config = dict(
    experts_per_token=1,
    router_score='sigmoid',
    routed_scale=2.0,
    attn_scale=0.177,
    optimizer='soap_variant',
    beta1=0.95,
    beta2=0.99,
    grad_clip=2.0,
    doc_mask=True,
    train_tokens=343100000,
)
Below are experts of layer 4 (counted from 0) of a mixture-of-experts language model. Rows are named gate (a neuron's input weights, with its number), up (a neuron's input weights, with its number), down (a neuron's output weights, with its number) and show model dimensions 192-383. Each number is 128 + 24 x the weight over its row's rms, rounded and kept within 0 to 255. Numbers have three digits each.
Before each expert's rows: "mostly gets" lists some tokens that are sent to it at least half of the time; "raises" lists some tokens whose logits its average output raises strongly, later layers aside. This comes from a sample of Wikipedia text that the model never trained on.

# expert 5
mostly gets: " Ka", " Ho", " Ko", " Ku", " Yu", " Hong"
raises: ",", "-", "s", " and", ".", " in"
gate0:108132094126120153088168142117112138137092138183134119137104116097144097112129127154172102106131122121127133160161062110118108156164148113139118104108093194092132158147177117164114122125097147115162128129140146138104149151123167144105138148067142152163148109148131131112107105151141125101124129136090085112139076154133122085154140100107176131142129088145127132121099113078106144117142106125147120142116129114140152108133134094148132162100117140114099132120130115130106116122122144129127146130172129146162131157144140111148106093129152165117112085111124128142097168135173151122
up0:112136106085162172108182132092151117152120148195120112132114149112164113091139112114122097115158177156134134142140070138113151151123134067177074123122102164123159154163168162190086124123074171109155129112139166113125137122099130178124081116109115115161176122127115104145135120143151115119096133144092119095137125134098151134159137100115179105136131074138154137132085123094111150125102098102168130097151143135126145092149091113163132159123126157124131171147123155144154121143123160126125137142121120140114128154124100143157123130149133180123090099117145117138085108151152116122
down0:128187147145100097165107114122131120093108104116148146103147136111127156144125118116126159109068118104102100110107105154151100105101129137138112113154174109116113107130166108150130138147121138081100162065147094157135119123136116080075171137142127147165114106120143091149093101060125112132152113118132146111139158110161161140104099097135126112136143104128131089124187088115139135103119106100133101137144164137155095129131129156120148141146145127141097089100145142098147102137147104124105136147171132126132152100142069114111067128145115079126147137173115135101128129172126110146
gate1:151126125132147133181147139129152119117117090122139095113112122146085129172128108032087185181123155138159101121112134142097115138158097112116139122129105111089150061134118114099148110165102147127091142093130120134139140129121114142112132130118121101147126139107154123128133140151112111129118084091144111114131191109143129145151144157093078096130145159091184156134143113183127099104119119154121140133121075122144144090179096101124114097146113098108143124119145148125132119122109105152128129122114126134180149151105133098125127114126148133119090110153141088113139150139151146086
up1:112137140153129097122104155106140097163147181123141136158164160109144152060116179167146112096146115101133144120137150128144132141095159128170099100158138119121104217131101133149133116099167106111126112180100126158144113149160119115115126106153140153140147084130120135156080144112160146149135142150123149135107084125121109090080131139143151141128135100167076094105128134086101142170134134106104137139133191117092130135123128136116144144152181150129088161098097087100100126149151125106142134148110130134102106084101104103123125136151107128131170128107112160144134121119139116134
down1:112102147143163071158140106153166131089155118121072088129180142139138163129103115098127126135126153103098144115124127115108161111120158153146139168091149117141123159142118141130117140169125144167152136107139135134123101138111182175116092081103149123145121126123127116087122110126118094149147116131123162122100134119179133121143131128066147090145167101137104129112132139151152114111132141117120142116108153120135110156101143083144102096163109150169169160128123161121132079113158140128134119125104157128149093126136109132145079104124147122162140146151101108133167183082135146092

# expert 3
mostly gets: ",", "),", "\"", "\",", "\";", "—"
raises: " and", " in", " with", " as", " ", " is"
gate0:081159113116133126117120138174157132089105101144108116153166119149144126097113163125085152122089099172085116115127100153118106090155101118124136168163152134092145167124149123122153126142144153070128126111147119136145123110161089155087133133073091065111087150148158131122075121144164139144160125142140108157119130134116120150115106160108157132143134108107172127044141128058087117130164147133104143123119121110108117111122157153117083131113086111083126122129117124141104082160093141121117158090132159167121125147131130127144097149135120135082103148138140104123160145102147090109
up0:105151146098104098112132133141144093084120108134126082152144146163127127111072165106099136131114078153102123118143061150094129130131118126115132140141159112104107148117133148114161121144137194114156151094142164115129108135152092166120130147062112096097088128116150157134109131158149138128150120155132142137117137135121109145109118158146161130144150096128136112077112145067119122098164155131144131130102095091150092082078117116130097162102081102096113135153100140195141079131113122127142149122163139168147116131072132134120140128132133158088096152129149141128177143123146104093
down0:118140132167082100129178129142109125122108114138130137089158140119146105143128098126139121111158151116120152096103090136123123147109088123165065115129092099099127127123168138124160107092088148113113173140104163080139165109126121156148119132102107160137188108130128110152137116164124134168125125171142122154110165130103149110125141170197137122101134132105184147140110133112150157121124090106129137146104123069087081160156138117143111126120133114189117118121101145129144089135169096098117117140134098091164167146128115125117128134131167075128104132133131134162134100130161161106
gate1:124160167140128149183099106105134143119093159134104090111101113120121143101128153152063145098091147177113146162121152122116155173112121130145166179116154106137137132147124117129096105150117111125104126112094144120085121146166134087084108127150121113126088113132150141146138130122156156137141129120152152144130166127117153137169115119152132126131136135123145198122099132122124091137150143140132091175121130130121134166144177131128104126116101133122119117149110144145112146117158103146093116118085107094101102139123086138161123093145144158149166142149119087122135123141120119099
up1:126138177118120103108121157051145119107129150148152123100123176142093086095168108123124126131149117108149117100116111116176088132125152138095131078152098153126130102136126129117156172139148106154082103095143117158131150086111090165120122130135151128149107140158106131105112126148133076109070155095141130131089107100166184115162123124165136085148111151146124111158145124117177086139110119123138170132154130142102141125142110119108166160133173119105178149108140120104109096111118106105143130123105111116125128124116155116077146160164093111136096117115103148143169139135148149153
down1:116125134119074180130184109085126149152115108092117077054087140121129155128166108141163165130105129180071153099114132140124146131094119131137130112141167149121177101110160130087146126137110102108131135127114135086142157148101133137127114140102179144083141115143130110110147111129113123118108124129168128118152181121123142170125175139124177150130116159117173091124109139133129114184071112153138103135138110140154126140158138141140138092132101129177123141145165082154144149147140135070126123137125141109139158140139126140145148120146087117150106173182091132136154147139138111133

# expert 1
mostly gets: ".", "\".", ".\"", ").", " ==", " ISBN"
raises: "\n", " |", ",", " ", " (", " and"
gate0:122160117165104112155142149107169114100110136118168130160102109115108136170114120108132151123126110097164116137148151130133163131134142137112155104089093168149131227100092108097130127102081111158112075136060121135169126109119122126164168145122126137111130128160151098160083096117116116109098135145092123119138138110133187143130165122144099147140126148144154116123129131130176134073109096139091131120134152160091114122117110117133163133117101155126108127112130137110114118146154131155129094132115160115117105112125123092134148105137194120074107124083107171166109112107128150148
up0:119143115108151113158142096149082132118147104081138151128124148128133100130110137130161065087116156149134099101159117049164116086126168120095158135108140149124130123107155108107119131128118164121193140140142107168158092133109135145134126135135132092133131102105156142127111099087127119153134150139146168118157139159105138107113126137128156161138089080158123181170118096157130157131079149137115135151134148153082122093134165152123135094113151108093156137122159087157169121135104138113173163141142106115130072118155147140107123133157141168123129129104104137084167172128124147118
down0:150153095158102127118144135146140142141191133101141139068102109137128120120118141147149152118135183133167140130127096101124131171161138123126094168129122132126131149130151132075131139169100130115168107140104150141152147077147125150131134145154124105124144090125134112138100135116124125167127147091148154111125152162117150103101123124166129079138142090079135098152136062083132116108114148173165155109117089158129154117144090142140142129114132113137129121093170113123144108135161138127153127144117176119098138095135125107142128164183090102124166140160118113142117114135131095090
gate1:126076105139142091157153171137087127170089121147153118135110144170115124136140123142134164140075135144126110139148116105113134123117094134107162121152224118113103116117170141144137108149102109117156167149106116146140145115059130152144100131121108140116136072144139181112164154120116088089120124127127145095117129090145124123096081103119108095122156130133120087133143146145091109139066147092142128199149143149095117121117128124152154126116124132126121116134111101076188157115140147139150126107092124099103152116101140109119086122106169127100113131099100158112151089150143133114
up1:106078119120088135126150126153140140129059133108149160072122123130148133125100141151106140187111106095069158166143110143100151114150116168130106143146127139119111064098133175110128121149129169139128146120123111138129096140117139142159130122159100112112139148144119136163073122123160062141114101139191156148132125114100132119140134124104125151136137107145077082152155143109141107154129139100149087142106118086117103121118130108080106136040113150133110094109117105126121137180101104108119136104124157165119137124164121106118162148113122112096105083150109143135142133143107150108
down1:149100112161128113132122097160140112092113117137137129107141131152162114114126121146194085152137117104115075144120145132113108160145150110123164115133128141147156162125130093152142134112109116117120099192130157112147157075148140091109092071112113135147135113114176141118103083135156152112120148115148163144080094088140143112112142138109121135120119134099157127128124124173142155151144118149195176125127141139127114106134139169158121137117114127101126110180162127152109149093170120115151107135105125183096101145158116171105114144139111084123126129146111134139096166072118147146

# expert 6
mostly gets: "See", " 0;", " 0–0", " 3;", " FW", " 5;"
raises: ",", " and", ".", " (", " ", " in"
gate11:123161139133148146042123162097138130161140134084136130127109129162113105127143138145107123113128140105154093096136118125141109105133160112116112144119124150145165123163149162126104099127169131155084141175157175109112119120129111117177151089103115103139162148122094101136133109120142168139145160160127123110138130131138157109159105105158094102172090109050133145134109144162131121114128132135139118146106127144067137150157154169081114119086161120139080105146119138113111140095139157167117147084108165156165121107089098171133113113172126128121126147111140108150112155175144131117
up11:115138126130091092158121094139163128128107144137106125163150135121128090107144156107141126106150115132070164088169166130159145116094112131154087141123135114104100097110121116132154126084140076101127159130115134150112144104145102111116112117159123092122125122120160157096111151120110137127109149130115106119110147127179155110095130129141120123128112176127154134165142134131118144158128111144115137160144110181171115152088104106145175112139139161129150116161154111159111098137144109087138146126149158143176125140132140122141120151122104112161090108138161141116162147154105127144
down11:114161155097148103147126075110149122115159088090146119110103132136188114131140156094130114120086091105131133127156091172092148153143150154102132098094128162109124134092135173074118136140117151112108148068100156082129137140139164102140192093123128152124127126151116144099132079120113095163138153109092120117133145104110152145130124107157146092097158122108161135114130094130118127096109142154125132086106104104196167137137133122099151148099133093134113091123134109127148126126173161135085122123106082136099112136118133121136158128067128118122134115148101158145143132126147132132
gate12:111107114099187129119160140128089134136125179138160127142166146124152153109106170087148136125099110167129132148131109125160154126157137110137104116090129134083067131111111131066108134120132116136119112115141115140097122115145136091101134149113123129166151154108176103133084180133093117101160115156149114145123116080115101172126167133100081112130104077112110114101135076102114137118094129108153153113124159149142105136155128107141111156130103180091100098115152138123129144132138110137149121136094104134102142117128174126156118128149136169173115137150131145153137178106130115148
up12:120110095123109109093082163117094126087149123124111090118113115161104121115118091163113103111152128152065126092156109118113188120138125107148156161115146127109113138153123135125119135112109135125131123123130122126111169099123135113143112127171135127098069096083113137127117072134124122105098111142132108113123096170101121130130170133131132114144130184149124125170090110125111107176141129151109153090167098164112126087135141094144124129095141089149162171124183156089155120145107145132120114101132116166102132171123121138125129171103136146152105149095162161118144125112128124086
down12:143109092108130179116149168134142113078158159090132106163158131160182085105129142138108122131129115150134138125124138116116143084154103137146127146120132110084137135073096134097110163127170112107126124139123148124105133125124119113133108159135139170103116086121143127117130149144101089096098096145121153147113092149101126171129121068120118162114086143114144107125171099153108112156103149157132132129155151137155180165127132091145128153135152133135161119092112116127128170115149153105153179119114129137147128146135109136128149124154146133122109130159155121122128074130121151147

# expert 0
mostly gets: " get", " much", " positive", " good", " him", " you"
raises: " ", " and", ",", " in", ".", "-"
gate0:122093139131127157128144132158152148113163094109185111125169096067122134091131133127163122135130105124145093107145129126099130150128116098116122102140135134119098109143133163107145151109118146119118114127151097093151158093101133144187097101165173145150131147125138138135138124117108131113146095115135153126069091141116161085119157131124192174145112100146151145125101120124115141176153138119110143128154095165081070157150154106156096084119152128145140099143131116167151146110121115157113176131190163126058171128105092162136146052154112121104134095072119153149097124127092151156
up0:136131042146149094116090155095158126124150150131062093129124149146117173145153147135115109148127110152120172083153120132103134120165166129140128094105124122128148155102137111109168159142123116159122123110120133124092127132128152102058143151107081110104128111116109148113118119130123146171124125102096093123100146100059131135099126170154096091170135096147129150163107137110113141144107121142127113164148144132123114153147128134089170162167123151105069100109127123085110136093130091120146092113130125139142143144126127156123128132133100148119118110153111103102134116120160150115
down0:172086146154147125166147122099101104116116129121183132114143135128177114116132108136099146144128112123151095138136136173073140100134106117124124080097139135109089090121123123112136153133099101086143154088105101111117127109143146179158117123127152158112105106127147123123151108133157092137153136105113113122118087148154181080139153087124157137126111154124169121138137124128092128145153115071130145140114137142113108153149131135107119111070164061130151116143195141139120141158084143119090181126129156163099114144118137136130144097143118089135114131097131140141137149106076117116
gate1:057121084121106121090082145112126158165128134132134097152113137106133138133168098156115177137095134158094097105110105123094144134116083106116138090133136139123096085149090093099113114116089145125144150159173148108124117153078164141096157135102117103100087141074119121120118109143156130162137152117113084113090114146163142111120167074163099133160122162115112112124136082132116160120121143092124153158130127127103067132115143141092136134138153096145107092135107109132140121112154130156138109114163094129108098096113108150163084111104136108184105129158157135149139118120113122133
up1:102149120142176136134083090128108117122137112150103109140105152138157147105133131134112153088100140124101119107119146085118125133110148129159112123116144123127155142095144153102133111148115115080186117115142145143117125126154154151168111142108075133126111116113135179106105093127109149115122139152121113100104116100182110143097164127094121096132147178136107149075201180114118190139125142176104123154130107099120094143116159134115138114128132088174142080134138098129115140150125112153120111158136098132122135116111128156193065131109098149157125100121150107150132119150155122087
down1:139114102104123163132129117115138172106150141123130143141122127101143150149128175098112137155121101124134167154139111151128109105089111132122127147175166145114134159091118097163096101180108113132087121093161110152152129129149099152109119128112132127109116108120128124138115153158137120140086079146131153126136148121125075141100093148104131111094077119133130136122104128097133091108158117094178113137139127116142165111120058149124114115133173131115102116133099161107137092138101133115131131132130147103120088160153108163110179111146144162135086113122137099089082141066163095129

# expert 2
mostly gets: " which", " who", " This", " village", " first", " It"
raises: " ", ".", ",", " in", "\n", "'"
gate11:158159081098155153082099122103171127137121140140096162109131106179192143106119091096145118104139132107086150126151139113095140159130108137152104119128136107117067108120108153103144187105082097121112136153106138123125148142127126155155120145106130124124122151141099134103106141114153126151108127135093109127123121117108129116108123152104157155127124132116113085135124177118125140114085161131121166116142120111118139156108110103128139153129088099103106140163155170126113134099115124130117143142162149117138128138135097131134126164119153155146148146124123124174132146172087101157
up11:122098154075074119113123130128128107111177100140101146138094145139151132151119096130172115114155133168185100111177118122166101141154096125114098152127166109088165132121117120102114139112097121134123133135132102097141081142149111135160111110098127155100143142129112137103160124125180089161126086123103172132104177127120124104087156102087121131152151098098089164145149108148140061112130104144138085145163131104164120113141161202119144098101138162167140113112086167163152133135096120149141121180120141162120141115116092108120093147153127091142119136136151148122104109139124168114
down11:126167119120125117163143092107131120162110140116173128171125129105115095133117136161106144110149131127091078123098151105113149088106119139164155095140191122111120113154121107193108128135122158147136109099138152149094145159138154118111134074166144139117200103112159135151126113172137131112105115111132125109129131124143106112138129200129131141147130125115110171160090106137139060132147136163128132108093146085142154130133106103138145103140100155150108129151090118122118069113128138142073131106136131102172125110093152159129109135131105134152107132070127119163073116129163141109
gate12:102128159113104128100177136112116130101119139159115166115126149078127145133112145154122103158126124157100148094129129143134123139151108115125133149116160133137088085150021121110108163117131151160151133147163096159126133138141118120172119104091125150115139142148181122123129144100147152105150106140116139117127156148094134148172155102088078153145130146151148133166149145104135120131123129096130158096106152129134143128137081105135132127142164068139126123140078123125114166180179120127118134124128111181155131126109148151122195147110106130116163117157134130129110106132121106113
up12:127119136108138097127119125109125098142130099117135147111140139103122133159087169131153123133133130099146113154081106105103164127062144105135130113108109115156113113126107136166122172120141110135102124082111101167113111129107138149065112155095139084143081088131114156158104157122094172150126144043104185104106129150112121137106130089117151118128135149100147138125160146102125097108101119144164111160146137133126099142113150104076147118144120126142167098118106106149123082094124149142105170141119126109168083147118126167136155157090137129123111154126131098190115126123101136148
down12:110138114116140162116141167091136118139140107137083134133147128133146148119130132117114095161176155140150123120113119129117108152138141078069132106119110143136107101141116127092124131120105132154102148159127125185164124138102116145138164143137065144162138133130116115101149144157115113121158134136065094133132110161100116109105124118105089133130184129127117165178093111141104157129108153082114093155144134085123149120144161085131124134114152079114164084160120103166119130170121196110152114129127093172094122130118123131129112134179105094129143106146162128171131150141148143124

# expert 4
mostly gets: " to", " as", " for", " from", " and", " on"
raises: " a", " ", " the"
gate0:098123167140126088134101127130147136138110108114119106128182155135088102161149125128130136134139155112098127139157118107138142155109111103158108118133128147139115078151090155128130107122128087131111137129125121093155103140139126110132120169169166165179088139144130155138094095109125145158157098114122150118127131098125080147132153135117152105120134153169116090133124115110087126130168126088125103137137146148156121116120129125139145112100091119117144116142115137131190088129123104182143129147114087099145054138155096139112179107094186090174126132142177116169129115114152109134
up0:179172110140142091103139110126149126119132107139126086112143142112124117158116118139129111115123171117111154107127131102097146140157115161126128108115177158112123117155168162164166108103115135121133144140145106120114123137109145131148144119110109114110134124099077156084189103112138094124142199135150091102086104157099128111123139110149126114106128178119130148140127122139101131158138107110093139162082129092115124138144152143089136092106152136145178115104130092165190137137099140113126121151107155127178144099135142148104163118077165137133097112145122121121163141134161167115
down0:110159112111119112120157137112106143164107122145101133120146086136137164105132130138144147135112123144137116127144115145102132171156104115115112149119132171158149100126096128108104097149125152163105101149094091113160117110132191105125132130132127105135082169141163122105096112108108104154106067107127131140131056132110111165134119139123119098146174119136154133119119104111116121123131160127133107168137158125139126122118081100094113110135122125107139169167127169102127174110145142176131136071142127164131130153112147123165153106108103132153114162115152102196098149135111105124
gate1:135106136163110125164158104147093102126116139116127156093150126109102116144177119135167120129159154176147136148144121078127158132166115114157118108135141093112142134135132120116109107081123112145108138122116140122127162141115142149137132108122107078141116152136096126130174123089096156119096093156167165145127137177131093150111157116123153123132155105113127133120144121109165140094123096156127151148111175083154111157163181135166151135161103100117068080153155126090083134137114120152152116110171129160104118129161153110135119128094129147174178161138116125157127142162090126131
up1:167118088163146137118195110142101090102101110122123162123125122104113138129129129168114157119175180148142122150141096111164157153134068100153141110184104137126104119161162101138093107102118101170098163120137145165142151117124117182135104112134114136151113137148086120155164111106071159147166155135160122128124149167132115152082174148116153090123135158130103145147123135110146143087146120139161144170135110122139120132104180138142159169097145107142120086156149132098107117125135121114144148116176138136135130118123161103122120129093133114130165104175070119112116122123108132123
down1:115144109109110122158159118109110133160178118119106098116108138139143104160099148094140140154177097128106130127155132120112125128100148155124135126131099123120164174137129142169130129172121126127156082108183098152132148103133096162158156119089142163146106109086123121128125174114139092159149120120087118144091147070121085107114099113170114120120125070150123137122162129113121139133098165104122138122151143138153136085142126141088128151132111126135126159144139113118134144157162149066134085143126147104135127159117109171147097115148055143130114093141146125115094150131173127112

# expert 7
mostly gets: " Succeed", "General", " Order", " Church", " Royal", " Prix"
raises: "-", "=", "Scientific", "==", " |", "|"
gate11:095091067106113164114156165125120097147123147172107111124095141142111134163178129099156148102091112118123144169172113124114151136105172127131122123116164065139106142085135134124127138146135179128136112085131153092128109154143172152131121130107123117150169124130110185102104136117167148141172096097159162088097139151139148102087138137127131161134155107138154152122113074088125134125120114143113136164119149145111117147143151124108138114081165115155146112118177159146104124097123172133111143134178156126137123132139118126141105133114115134152115127119160115124072136086135116117
up11:111126096094151108117127160167098077128148156151122163103161162142126132111171132153124196127109062122134164132135112131144132159144142093113063110116136139148128164099128150125113165190126150104144145077121135101136134138112131143143142148119112147144130133138094159131116142148098133126107098119156134117138146145135128126063137117138133144140126116143130136130085061123143131140120107126090122173151166145146122115165116145087111151120188102166117101144138178118125120130121178155115170121156100173144123127183161144142103116146081102130137145100096163144090132132154149150
down11:092146140116167153113127097079140137178150117116146192118095118109108113091105158121153076150130100120095116096118143149151168125121112094119103123099158140079128115159193152112059123160117149106076146156139115132111141127133161138152110116104139153149121086108136122113116135181150103129136125143138141128134150137102093128153086166125114136148122138152136152144096159089111109159127102112121138083158150114113112147133110133121109134138094143160152147149124137109167111121139085157125137160107134120153113127127108174152113135106122126130142105073123104127167099112141089085
gate12:129108122108144100143114092086098137136137147151180129195130138100156129117142142137135157083128160160148120082100132110143195083114122139174117170113125113148095139132124106111140145087130088157166132133117095127122125118134105118114158093115150122139151123135138145166128148158097093136112136117132131139106135136141148113119132086136142164124122163129113113136139191099126118100106138123150191119118120192108124144118143149098100121119111149123139079123083129155091160132134135123106107169096083155152110186110101145126141121138160115137203116168154130157119115124087136130
up12:124116101110097050110125112095102123123119160164168118170116149105146130111134168122130096105152143100144156105141120117142163097088129130149102152127132078144107139135101106102138156110069128154147121154149105104118137120140114134119147141125178139123170107124138127118173161143078125152131124126136128115083138115153172164123120093138118160128087152087111125134152171111112117097140152147155169153153150157080155118136125117102065106118140140132125095108094122165114148150154125137090103141114121128131124142104100134122104160156156113133160118149154109137117147135126137122
down12:134173103143119098156112098131061117121169112182113103133130150139139156104153150103180145125103110120111130128085133107171111124090135104119090090141138105134102121133115162131100116134083167112128122154125164125138131140113161102168135155121134127116125117174128120104115090124159096124097158087083122164105117134116092100149154144113122103086136120129149169140153128124088153078125144180123110107087150123140127128114118117121136067131129077093177116130124101140105123151146133139122128119160104117105113158107131103146133120095133160124116103137093117113119106120104139178